{
  "n_experts": 12,
  "experts_per_token": 1,
  "d_expert": 208,
  "d_shared_expert": 0,
  "activation": "swiglu",
  "router_score": "softmax",
  "routed_scale": 4.59,
  "balance_loss": 0.0182,
  "balance_bias": false,
  "init_std_router": 0.0187,
  "lr_router": 0.00166,
  "norm_eps": 1e-06,
  "tie_embeddings": false,
  "batch_tokens": 65536
}
Below are experts of layer 5 (counted from 0) of a mixture-of-experts language model. Rows are named router (the router's row for the expert), gate (a neuron's input weights, with its number), up (a neuron's input weights, with its number) and show model dimensions 0-191. Each number is 128 + 24 x the weight over its row's rms, rounded and kept within 0 to 255. Numbers have three digits each.
After each expert's rows: a language model's description of what the expert responds to. This comes from a sample of Wikipedia text that the model never trained on.

# expert 5
router:131142131154155109149118121127122114159138104134093108121122163109143095118151136139127127143089129124132135130108147149169130108129077121116092156152146133122118120102101110114131136092114100131126111112125122125133152129100144144138180133119121111147158102087156136187128116147160136135144148126116146103156109125135079086115119082099117126112155165115134078171112141156040114127081149126130069113117159122102121156110151114133121154098093127157114114135182094132098105140106099142121120107164143207134150086157099123145142085133090121170128132117161125148129097156108116106
gate0:124118137124104114148121184132152123164097142104123107152134139109109150152134159076143129098128149117140106108123142129142137125144125091151135118167115127150132125136129119079123084142112078110125085166092126104179131165099107119149137098137113084156109114124158160171112108164161110133076111107095166159176123122136132086080124097156107170118124152138135117126120191146099098128113127098152118083086112141099152106105137129138126118150108126077117141117102115165140156122143138139166121103102146180131125137150130124123169124109122131107117155137118135195118118141089119113
up0:137147133105130121166116171113100156130113107110120117129142143089113129120155113121115127120137150090132118107160148139149126143140100176106125132125140068124114159114097148078176106122174132119128105124117097144140160110118148150106117102115129135173132154139216164156090123119120138130137136096085122163157132163146103112114091138150150130074108134178102163097111151163138093113144103098152101143129116118106121126122104104162157103156134134127115118117138105130115143145143148174177118108127156168152133101154139112119151086132115073137093159167110155163093135116122143134
gate1:100147106128159126172104188093130159103101136132117157099116138085083149110113144117103099118124125150132140133141108147147155086113101120105131176104155136113124143152104100102165135113072162164168164125127110091108102144115182151091118144196111137120087138141179147140127124160134154146087127128113135083132146150134126103107174144143177130129163149114121146115150150113141119137117139075171112148140134135135118109089108103123084138126135138123141140121087130167142152142132104151130138148134111117093140150169133153122170106123132120089125155108145133107111136161116094155
up1:099154126110102137152125143107115135107107133093111147106143118113086160111096088128119097081164159114127121123144111174134132123126129085140116150123124140118141125110131140105121139116095106122185121159144126090133100115103147127143126085168095123088161175105193133161128097135184143078123169114083090162160133157160145124103108135110122125136140114135126165151155120156164133180099129103143127109116161135140157081141096100139074123104125128100142124147106123167117148136126139127119095107115109134086121184133152157120127122116117134121169146146137099147142147174123097150
Description: Quantifiers, comparatives and connectives in expository prose, such as such, many, some, other, as, because, %, most.

# expert 1
router:130116146128119108115154123094099133088124111109074147125150138110101140128119105091120090147125102136122121106138157123128127142128165141134120127135156122134147153122120181124156113100117116120092126151086116144117098090149158069129122069121164120179191123073156137133142112159133098124171154111086162106111103128125116142142136127088112101095115118121165153126141133119108143122089143094134122147109144167121141134114117110126127138148119096165089107144180085123148097151140150185168124191139125109136115173134109113147157149118150125098149133122137157167142094155139091107
gate0:134092141150108158110147109125167112098106127142159096136127116093153126113151113147107112111140133100092137118115161125134086174128089135166110122134143136107085162160116121141096113163157115116162159114138100118125125152116133099162116094125113174142105150161147121123088113137142110149094113096147124121161136163166132101143144140113095078136126146090186115081127127136154162119118160099121149134145139119128138151114127052129113131112141107157185133109120134057154093106109187125124141139119154146132096106117143099117135119107167125117132121117148151152134149101157185127
up0:095154112077114119129115137107205123117143154102111103108138142145103147119126148142076156121100147163156092175103113106137097115174125154136124116120164093135113142132145124127137122122128108128147129160159134130164135142146136136148171141145168107128123133140112111137131135191076135108174103140172160178098108125105094133156163094127114115120129139103094105127117131109066090127072084101118147113103130130122136108109120142125159134100132141117094094126130137133123136145092120096148100134089114080139129138119116051091135122100123105144128125159118100138123116133089124129
gate1:155135092122129158160124105112107120149103159081131114151146131106113110127106156159142140180114098102151192120079132152129143094155161095099156088166123109118131140134091125151118125160123138084115144123115147160151172114163142141170145141100124154124129146125144122150183109146098115138120138150117115111089112115084152130086142150114130100152084124146147102136148113095119115149144156094144137102132132055106138168118146120114110117102119107162121171177135147099123099163100129168147129109130127111118174105109137110136110130142103102085103124118143169121117144154117166113
up1:148140143126096088120131156129114136141130115147135125138149100208118121119112170106137140083113157089079090123133127125162118170140166145111102138132135126199085088100139126142142109108169105141117115146104120153122147084117135146139128130130125104095126124120089132123087170111157096167117107107144169130137144159095104127166130097110162158137115127081152123116148143124133154094147099130093085140099093147118176098160132120157138089121136122081128127126096110126172112105116101136145085126089125127128136121173109159123143130105101157133134129112101162152105114124138092130
Description: Words and numbers in sports text and tables, such as League, Cup, scored, won, Premier, team names and scorelines.

# expert 7
router:147106137142066196097157118120140150119105104162137086155096084156152111141136120121126151140119076102151144137150157123098133134173136117129134109140137150114079135142117086149075096153145171150146161120126114098115120122124085119134145153122085131122113147136118115113143088102103127157132140099102116100167119129117163091114139143149114128156086158113132099127162130104142097113139175129129115087202139110121137127153140151165105105130158137125149122109122142084125125079131141142078137098137131168117096132117129132157105159159132117103113111084151140142142143115169131141
gate1:117176097148113127133138168093111111117144126112097142140116141169139127132129095119108120120093133166081092101148130127113109159117105148167160159125168174137143108132149065123098131130145132125154139112125144151105115081127087135136150162110114123152105125129148158098119134132130147133140125127089132115133133159112118105147132164118073122144115151130100140144167140114103158150115135191128115114129170131125159161113099182116130182132114137123118132083106162164107104121180104045126104144128145156131117141112114140140147121123129129140135103148067123171129127190129125112
up1:176145152130139124137094180123149152145129081081151106141131117145084127117140133124144171116139126130136166138153116133106164129172095146111118146113069148142141131144121135165120126141112137122118144128109118130094102122156126146156133116081110086159102141087139160088157121136116135132145153113134166114168140154155117137133152086115090103110130133179116131123185164130146192126115142111147146145150105169128122114128161095160140146092124138137121112139090121120120174165173109138132118106093134122136114102164138111127128137150133115153179158072107119157114157067149130137
gate2:151113139114110129123169145132153145115129093163147085124100086129067176117122119101144117119117100164151189123135150103120121129166143104113125127160143146156098141112124140142114136097121093129127155138157122145149164129111119141177106130139130119108152132154129162127171153140104137136112113088115139127153164131130117135134139158179105127151163114153095149106176150119114109146163172119107144120128105149141096161079126126098139135128158149123117118136100124068167102153116091138126147112103120126147152139132125099125122156061154106096060145110118095149112182116130162096
up2:108139144124077099147114191119142061124147133147128107133147113129103156168115109091128090113097133134110119106117162103142120130186106142136163119146095136162127154131159146164119132111116098120131129151117128134083135111129105121153122101062120110156139157150126114135114147109081106094152107072111163129119110167134168112162135107124121114100147122132133098163143159114111134165131169097158143114112090181109112168092109133080162130154142156129129166150145123136146142133100129125106120101141115099121140119114160119076113149112103142103140129126118157128149131152155133068
Description: Closing pieces of words before punctuation, such as year digits, -s, -ing, -land, and full words like However, London, history.

# expert 2
router:091128136116137135106145116092146138151115115111146122148113143137050135114134144131115122119145118100132099159126083140115105093137138069172175103127099105138144143127127105144132114107103138169108128091130152136118152097118121148122179128101130115122091119138131158121115100166136149116137124156140116144159104152123106098125097065147109170126095109126125143110154123153076146116155159145152195093127159098134123165132134173153147116123107125163119121135073153113094143127174119156152123130135140138149132099175148163110158121054134123098166107160131125134116127141126113153
gate0:111119126138151121118118130124095152106178134127110134125101120087110050134091146117145149107137126087097125120148104092106097112145137126139129096077146114156113122143107131134130100128125156119133117136150135087098123136172163090127141162150114165112154114099117101117138116161103170104091137136124128097129107114154082067116096115090163132170154171129089101132140136170127161124164104102152105130125145122115144103142129146103135142123131122098162167108169156093114129147167131159146151145078103110122162087088114104102134130109136141140150103148113140134094100149120097169
up0:099147079147111124127099133122147117132157107119142114149089066117074057085104143128147151160114139116130141098160094113115096129146116083146135088082156117127103152162105109134131115121104117095129143112151107107100136098136158107105180125131125167136117117123107101166145109156123161100130154126124081109098135107117124098119127089073098109155148131115098120094108129091134142079110147136094130129132162120128105135097159132107059142126121092148155152139152138095107108130124108131158165143134105134129137082137121106130145131120127115110094106117118140138156091081146104122
gate1:132137128103121090188126132157104146158146172146126168135107132138111111092127147105132168090137095123114108171086102099117122125111126128151136167087135101132120118124126185126134102095130131084166150107170141161124114125126117129182123162092106095152110091127106144138091057111162147142139130104110127132080110164173113139131126121141124120121090087110100148114094093127141117131168102107169139108145096068104131094144131139184172158124148156128152155140131129161131104115140185117136098138116147120141117122132157134133124116112132115117146122119144136146119108115133099159
up1:163164168113123122157151073176138118156146154142136163142146132103086077120110122106145143094126126158107152138114111155105140118129163122147184120092144112143084140143146133160114110107118139085131141140142187127132137157127103136171115103135100112143131108122118143125137077117128137137112127153132160140111137156187151128118119130159146102161110078106119157118134072127147078136144120116143157118117093107103112139127117107158191117141158130132104140104107163164154104156148190134142144118132108113111117119110126106097134105093108119136117085078143156120112122082144118112
Description: Common nouns ending a noun phrase before of/and/in, such as film, company, role, version, production, plus commas after titles or quotes.

# expert 9
router:137145121154153117084112122144112120130150100096087122106116133146126134110130101131116091142106132139152116166119153145107124122142139126152110121119088115143138144100129159170154132062136131111155075148119106137092139144160138145114125116130084165125106099140056143128097139122097170076167119116100080119104165176123108167109117102096177128146151155126125140166118132088119130117117141098138152163137139128168117126109121153122075105070099125092126130114088126151120151108126135119156113157134100152124135156140150099095109109163104125164103157114125103134085098116099126151
gate0:111147100140170115130141140116132121161168142109107168093102090149111094117114168131123127122120116169123147086138142116093151172135144128167166154146116125091083089103156130100120073137167162136126132105130117156112100162138117090110099180158095130130107107140136197125114080082154103098111119091117111112158093122102092110103107118118128103108135123183124117137121132138139143165171149124093091135151148117142136134136146142137138082166136121170164147107119141113138152120124110144154113105135139119143147166122109110094116143122134132120113104164115097130135157125103093165
up0:130165110098091106148132120137107113144110149085124149109136154088176150155134116146134137190066156093133122142135126132091134130131156135139109122158123125129138112120158141096146122124123118120145123166106108119124143152126152177122137158100137144122169105138147089139112160126134095124132063128086133128115142151107114126078148084130113141129151125166089191130147159089124137161131142143094129126101125170140072116137104138115102127143099134163142092121167137137111136122108098146153138154091133108205107125146140125104121139162105111141130133164132150057116108140153153125
gate1:129131106135124138160126099114128153106158119130141150178122108129107147177136164123115090134115113136139109132084110121134155178125125128152144105139135118126138118120123158106113107137106139140135089158129109092135132139126120161143134112093136160136145121128107091104145153133096031128104125118152131149123147118093085144131156143118114156162115138108153135076122107123131150103099130143141163166133099147176121123122130098086094158153168119113100130115118123104097113146183124118129169160166134127106116168110060102145135070127121136110134171171118128181102165105124121094
up1:154132109118114116156096099116088171173153111150171150134128132140181125127102156121156132108121138124120089095109130133133105124154124123142133121119151149133105144127086111132127109132159128116164120156103142089116167115139134170128125122104102166116141161148110126125132192083126099121158138126109103140106107107094141127106100099118151146152178064159162157110114119155098148165133136110073128129116155151189170107112113156126128169111171122131119095120125123122172106166154110088070139133127169122087135111116134119158133117140153102113128150135123128162134157128120171103
Description: Bio and place article openings: closing parentheses after dates or pronunciations, = title marks, born, and occupation words like footballer.

# expert 10
router:154129112092132128157147127135135124088159180107145165104102130106186130106092131081121144081165108087116124113120139124078174123121148127090140184159188079114183115112144140139154073150124137126143106151132160118101114117127141098106099146146163125128111148147111069130098154130106118126108103087134116148094130146137112141138138165141121088131084145148116089087114118125170134149127117135117120147114133167132108138141093150123141137169123142129124148143134114158138145146124117155112116114094121100144162132098159125109147111125154182135109113177112120128169122139114127148
gate1:099139139138149138139153127109138123126136114163150136145147096094134126172141166113145114136106094092155130091106123153142144150156128136114103145084131137106123186123148144093100142106104104144168113128112149094144132159133158135129122165112117097150107112114118137110092088125142126133134102123143120107121100102111133161093167108112103123116171158115087124127118111170159139090144120145098115144126125131150106173116118154131101151105162109142150143135086138066109175137145074161126113109150191109161134081154148093092125133142159105132115112120111171196107158154103129145
up1:147134125143147107108142111158148134132091107096143099136083107112107121147173169153105114186085107093124128134114106109124125158178128112151102183129097136124081155134068170142117094139131098143136126127119119130103117129076118131130111151103114112167071090113122160120127113149158153119176148091139158123096135122147109170152133131115156119108119148146111163109092141123177128139146122164119090152111127078087104141131121134130130147137134139136139080129092134104148141139141109137123108116147179144183119091120154148154137131155098109112095122163115138134104118132171143132
gate2:140182105116106150180089132113122111138128110129102170156128122146153126129127106104132133119144168126132101138127069122127109126129131087131087093079154165184159143145155112138133117077138180150141114134124141114132118118112062097148139144114138157090150093126128102109098138125122104162134111112132165174121150067138131100154135091122129146131118102090138176128124128113154145138098081123127125106119120144167136086088133090113118127135106118126117143135130112155121176146124152115126135094119092159091139133139142128173108137108138082120080144149129152135095127160108106168
up2:180109168103132123096164148142078111110108124076106139109125133142114136113109169153117105157122124093109130085104160117134154166120104090111166152109087114103110100114121118130119128124130130138120109123139097107102088158127148132132136115126118129168095179106130167150121127133098153083113133131113107128140129148155128145117092149092128136128103161139149161130088148124137122102123170150121165109107115081112128138096124114164152132131160127173052082148155142101146178121108157104121086144109161130103100114125099138092154141138132116132177172092113113110113140135137140089
Description: Pipes opening table rows and header cells, == section heading marks, and list dashes or semicolons in structured data.

# expert 8
router:099137117167107114134126113106110157153176155102121123123119126089154146142145104129103126163121154142157137141103134124125146123132102140159171080119145128143177165136122167165136138091093110099139098152140142145101125118122136183147107116106102131165139098104166148164152140153142112105139111184108150113140165113166114093107130098085177110112164127141132147148107134125112151139057121093131144133099119162115132184135114143119182134135173108114104109132146132134132147175108148124131124134137157087138142118155134117119075142108129119163158140104103166132086103126109122090
gate0:127166143117134099120106145189151123154129139135102154137123127100135142069110145105151117140159127108136152127156124132101095126121168138115144144115154135148164133131117069109126089142118114131133110139110130098130141114150143134106139129094122169126138128124175148082142105176161128126137100157112139115181111130132135088105190098155133125119116119088101104156135133147135131090126124127101116108119187139149132177155117141115144142104149096109125084124132146119104126135088105141149168123101096130093116111143082194132153142136192142117105152160128172139108139075095137153
up0:141132126110127120098113117158137146157129184146117161153106139116143137080111148125113128125136128125163144122145157157108106136138189137089158148103161121157122109140141127131143160119100123136136116132122121144097128107154137125108120143095134150109134173126194158100128147136133105160143096129139145088138109130141135143114177101155154102126121118124127122137146152139120141094140130077125116099133165158118151166161131122112160127109164113127153108165125148110133130131066104142154174135068122116070140110148084147135176186134162127125113127145161154128092068088136187129
gate1:124104103126104150137129137133142145130150118114152112096051091101130157115157106139076148174075140134150152143093116148085155176109144132165145105098137163146147133140138127133174153096139111103138136121142146148082116127128138146110125142081086143177144088140126176151119113161116125118155088155152146164139141166105135127151143085104170095132126155118109135148155136114152170181118158115115143148137107136098083157102132136131106135079129138117144113097132133138138141127150088152137152123146101117157149107162122132097082118116144096106122173150147122111114130101123130132
up1:090163128155110114112164096118127146144133144103107171120129155129162122094126161202173099086191119134100109141126132119170155142113135126124143121119133111093150142171197116103130149131109149150146098166112110100112112113123149131121163131177137117156120130126102136116168160117132108128097124126091096129096173104102137107121107156144146104139133132171149126117125167179142130093111148163162122131117121118138146115112142153134110099149093112073130136148114179124147185138111127129061133130126144129107117149168142121151163102076120143115127123135145110135145120139129128123
Description: Given names of people in lists, casts and tables, such as John, William, Barbara, plus surname fragments and sentence-ending periods.

# expert 0
router:140130108111131097126110156160093153156132126109108157146169123142147149145134155115135126074146206140147140112122141130130131083088129136121130106141129112120177092147133125092137153148145111104149122160135131148172143131122118131102094122091149097145102158182115139115110135081136131163099116142169106099101144058133087124147153105100154129158099097166167136146112076132135171099160126153121139156105114153129130116135123164090121143114143139113143109135120146129126116122107112120120110123170114094096111137115099141134125130109125131094166081156083087100113116092152163152
gate1:140112163112106125130142151132120076151103100134126111128171092165108136104129149077117107140120095130117150136069166104090120149173142118094111096132142126169139100083137127140121125112112152131122113133129109149172155106182118161145155147092122132168175165166141174148118075120120102129136143116134138167147145122127154107163127108156191149129109119158136145151105113114157074150106130134152163120144158132125113147105131146078147089107130148113179180128121146131137125125113096101150126133143141144109158113108135091093101130128135112163132138156132125175114126117131155110
up1:115164071082152152082070136131149125098174095137089175169111164122125151095101094103114132107119115147123137150125153130144148124111137110117128175124143099106105140157157112089094137133166153123137144147113128128130161084126182110128137152145149084121171119122137124095144141108090113149090118118130144125110120133120125097132168165076151154141135119150150107150179130119126087122153113129144098133127129134152136138117120104167124140145127150113120136130150150139117152134112145105118176115104093158107130148110137137153151105160123105115091141119170149085171155099150070115
gate2:128126131115166105147108147127113104111171131111126155158151077167128156158119133089145166157124159118113107126149172158114097131118151112114121136084152128123199112108157146151114158157146131130092100123166158154145096100097107143145128151149090136085134104143120172158148122114115122172110090142104114115143126138098069152113157112142163099182132106135123123119097110097166128104086117131070128147141140111116139143140150116133092139072109107141139127130113107143111110121149111113127130112138147057139117106143104182121143121123164145147139152141097131121128150135165147126
up2:174113125142106108154181098106114102134120135126145154192110166173101159139116145130099167140109094132129176141112104139133127115151090129169088119116091107099075175178108109131148124177169171120163139104121080111151118114149151118152145127131161129102156105154118119097138101155104132124135143113117155145116093109118158106099141106130119124111163113129110155110133130156104135099164112155132110142099097154132108124123146114117145140132133136097138118139090153136106151170104116107141154160137094119126166171069139128173118136132118096106129127101157144145161128107106119164
Description: Pipe separators inside data tables of numbers or dates, plus symbols and markup such as apostrophes, $, _{, ^, ISBN and punctuation.

# expert 11
router:135096118146113149183116128119159097117129146105109160134117124135142100111116147168157158150115108146082132129132112147153157155116117174091125131135132170159102097124128117086191122128137115106135160139133119095116128113126146115114115112120137141117082129138125126107142147111121101125119102143133127133111136126125123137147126163113096146134200163074145161087086154135103142099158136171141140117124083122162085104126135081152109135143117143136139169118107150098172120139119112137172134174137104171073158124083133148080133112142141091144086120109118097118168158098120119157
gate1:140150119138113132128117134128124136159115117129144113125144076119126093097092135098165151070141127124157104128175110161116147125139103146114164183140109139143112165091124103120119124137126173121107106149146153141153142126133120144129147157157151145117129121121158111126112119156164117152148096167110163137100115109165099107107176146167134140142134127109146164128120165138143118147132190104098116097165120140120151127121111105155136103121104150133115207129101149155138105167161107173101117168122095172084116163114173133132167110134147095137105147144172143072118108127139116147
up1:142104119131187109157115113204145144136145172133163127148131111134101110104163154136119137104105103130143098135144171130104173166112092151133111144143150162141168130148164115104104093160132117105137125121147129145122150138130152096101085147175166113117169132086150141149107102173118161180143137116143134105103102110093134127130125138148102100179144081129162113106150128125101123129116114108150148105131126135132129101162119114125165118109149138156103123113125142123104094137122112103138131171127141146097126203113147138102145138121186143168139137132163096113086152134104128128
gate2:160105126120138135140101110141124152136118151104096146132139156148122108138130123129086094123129136097158101117115136167150143098111130108122124164149156146105092145125118173116142125107127159167097149096141105133108124142117141133096151175079147109108155114137150145147126138146143155109155103148110154080171165105179143068103146099135144126103177119167126159150122150110097116132133112122122114147156103130150098149123084107145153112153138105137135096146051101119181143088134118062147106146124121091136134136133143149096146098114163091162104145128092142107100132092123153107
up2:131102101122130114146125120136143175156131145103140124133158156105091115118158120088144115131169144123110167092099107152106164142148114111126112184142201136115148113127124158134102122049146140110115149117117154135114151196118167096113189102106155114138135125106120111123076142161098113126134118120065113116134125113142136139122109129148136133127137144122106115123170140147080138126157074103150143107147157160123141102157136095156106112170124104107139108149112121099123147128146147121124144150147131080099162150081123126142186142127170115157112142137122126138138096122117132096
Description: Infobox field names and separators after list dashes, such as Type, Status, Coordinates, Born, plus colons, degree and minute signs.

# expert 4
router:081104085131163101125088146142133123092108104120141150146156143136115154137143119144099139121176126113145138123142113120162114131128129119141139130123076158098144108152133134121126096111140170142112179086164149149127090147123098139136120138087156110063188129136092127122128152168134125137094140125137135099142177103139180133131124155184101154098144078101119174119163108138144105154142062154157114116148137114082140141109155139129102152126121154101128135141146117128181117140160132109140128133111145118152128183099157121168130128112137148122116129162131147113138150173113147099
gate0:139136138136180126131141148137083130095091117149179156155135136131137123085156113139116125146126133147183146114141162163126130106164176126109125077142094154137142129140131114189136122109153133163137149178153113170145154157105118134099098117102158103120118134117132133116138101133155120100146091119108155137128149173136136113099160112106116074139103125136115114144103126120096112095129148131106122056154089165167111139123159069112131146128103113131116100140097113139178158134128174105139128138126116129186137122092098156137139134141141129113103105159145115143162145162152110100
up0:158099093136146125130120136088087141106136123152150129142122132143128178105094128134064082137134162155137161154159115106158091102082109143134131160129109172104149140134101164121126145147112165147148144163179164161110088113161135126113176163135150122087120137168145141143125081139161130146153128098143111131145167126155156145129123117104091133113109161118107116127104095133118129159128123080111115116139138125088136151151102136095112178110140145118122153157105111140167087130158141130180149161146127119136188118145172126123132139113138113150121156161154101154136112150103106143
gate1:152141133125130161133134161136126155161155115118116107169145116140060150154130118077113114182115144132147113089102150115132129123161183137131110082178182120100125107072141132099156128159111129123155126146149131142163132141141114135148149120203134116148085154123111155151124115123119135112109141127136143153148158149116148129101162125115138111139089152125107176088106128154118123162102115125158149130140143089122128127099129162120147120131089081137136157129162154120096129154094162085149142127122148137111120140111106114128077163141090159120155089146132155129131112080093154126
up1:167171143166118111139147090098126156163065136138125112115107137086158148119076140134116151077141142130079108149167129115118084101111147162142149162097134093114123120147155132110132143134123119135149169075127119106099133150166133118124130131097123109139161115097138096136124101095144159139166142168123139136083126116119130119115133130186086159122131093114130111102109089107163156119122142115113112109147106134107110116154154139129115131147173135142128124146099140152176160100127138155146137160129080130148151098115146125114141097122119085118098139072165086129128140121164108089
Description: Forms of be (was, been, being, were) and first pieces of split words in reviews or quotes, such as dis, un, fl.

# expert 6
router:119119125109155118114129139106119115126135125149153091103159095133148109112110122093157157137099120173137117140120103111149099128158122115115107166107162102115102122149095134104092123179130136165093121091087119129175119161158095085155073126136136123099135157127122145110148135093131127147147131130152130159096089096149135150151140146170135128140116119144078077138112146129165125147156203124113137148144131119151146082120139134112190118138120101110139135130154143166118180101100141096112126130110125139137106174117118122170122110181137115107150154116114145117168162109176127097
gate0:109145128100099139081128111132131113125105108113129140112137098154114147119141172145140135148147120162162095104162143104126105140115139159141178173135122157127120123142116101100125136146140053118115146087153161106109113127146108145173121108146141134126132097115103160132130084092146104167094133153166131143112072122140124139116155083151134119170118144139111170169133146081151162142155138127120106137197116125141119122102141130131158142175138125140147102168115111145145123156073123100134150149131159099151118101132173119127135165141100112116165153101074106120141154169108127107
up0:106080094085101143085139108119118101124126105103124100133129103157111123131154143122172132146134125132182126092134091137095128131125125151120134121136144134146090156149097122114090134161203121136098141116137175096117128083135112152103099091136110143143118125119141114116135094108147109145091145163153094124156067129116159147112179127137169127148148149137129140145112087110139123113114113126094123129126083092136101113103111133140175167169176158186142134131121115113113091107089149139137145126135148108168133120142147115157157148126115149115150140127122114147166163163077146147
gate1:119212144086124122144132148115099155074066121154110104135181116109162147078127140163100148130159127096180125090163086160127156145145167159111142128103139117102170119108139124085106148122084128131106142119129117114143120130138112087116138145139136112136128137121117152140160140126151148145136117153167156126170122139126135100133188135086109084123093111101133140121145112081149111125148078139142125103116142112145140122115201151129120138117105125125146134139136128121127132123099155155135143148124086146136133161128139138142079146112106146160099119162113170119142125138146159147
up1:125173095133138130127123075165129182181159162121137148122134120072120107137123107163110113138135159112146140125103145152123144160128141107092152161144126102136139147140124134115083089133110132074122109165122103090146122135143128141140134162149158092142125116102098136131080138135106141127130143123138117130114153084133101146087119146128143114133125118120107162099162156114133120154113113124135194138141100106169122099156135158127141113139120118145090139143095115112135097080076110134143116187111100153163122119092137104100105077117124163084088125146097112105162089159133159129
Description: Capital letters or first fragments of proper names, especially places and foreign names, such as U, Utt, Bah, O, K.

# expert 3
router:169170164097110130138149128154132135144106121158170092133109135116134143149095120169166104157134167113084120084119131128135131158088105141101102099128100119102095137130168116105083165142139121129135132159116133116163133158150121117126157126179093168171116146121150092146140090112137127118073146119156151197100137147127140149119106178123140133102132100127107145158096128155168090137124078116103131127140117098152163095128128082150141101122121135120144123147104117125067121111145120085107121107112133104163138083171127137141139176097118132137117141115112121109111147115114137145
gate1:186105120094123167132118115140203112141136128091122130150085131122134137151121094118143156108148153117124126134138085084137163119117122103109165088095122089091125135087137132144099092142076164160108126128133163096132155127099114150096125089151175130150150122127107135071107090165090094146174148078118167134160114117126113125160098135159148169128138125127117130167089132138152122119093153140130103135129135130124111114119134117085100162152106149109088140109125138141149129139132110128143139188160129172124117138096120155121153151127129116141145105142164139151125127128094133100
up1:107086172141146085101142112081111123161126153134115151156130118130143092137174109129088101133134069147190105143121120118135140086151162154123098127152113120137123122175128087139138155137126081080128122135111114144165133135179134105177128096127170139098083123154084140135132138102163156141105113140150102130129130143130136107140130109113119114154101097127098189089096105139088129120091114137169128104149158157166137133146140140144159141140093111167144128156158114092136165136127117141129143108098177161135113133165133072108123117100149133118120139137111129139133127105129138146
gate2:121158129130113129137122106148128119107104117151176080168143162114122147140145138121121134149114114106095101139090117110100135113145110142128136109116121117112096135113104114166144159094134167109150133129130111177149143122146117209140149077085103174139085116154133157148127135103150120104162116107106118145097146109125119129114072098101137115147057185145135137145154116121097111122148172162088098090113126126105131104087128165107146154109166160114135092122164161111117108162139114103123148119171132101158169160121133123127116128146112159138120158152161093116136138116146141111
up2:149128126129136153121121071135153117104111097149182088132138123133114167093103140116150128137129160118098114128116092161143165157148107135134131119108122105116087122140116118094115130097122152122106144115166150124109136143105185176129122108134121158143105171152129143142110130092158111143096103120104133141135135135128138152108117113089141100126121171132100160201133112045132107145142159124077140115135132126138115112096101128084128143128152168126155108140165125163132176138168128175115113135188108088143109149144148183138117152108099146112108161144141108134109112114140156138
Description: Prepositions and articles opening time or place phrases, such as in, on, during, from, the, often before years or place names.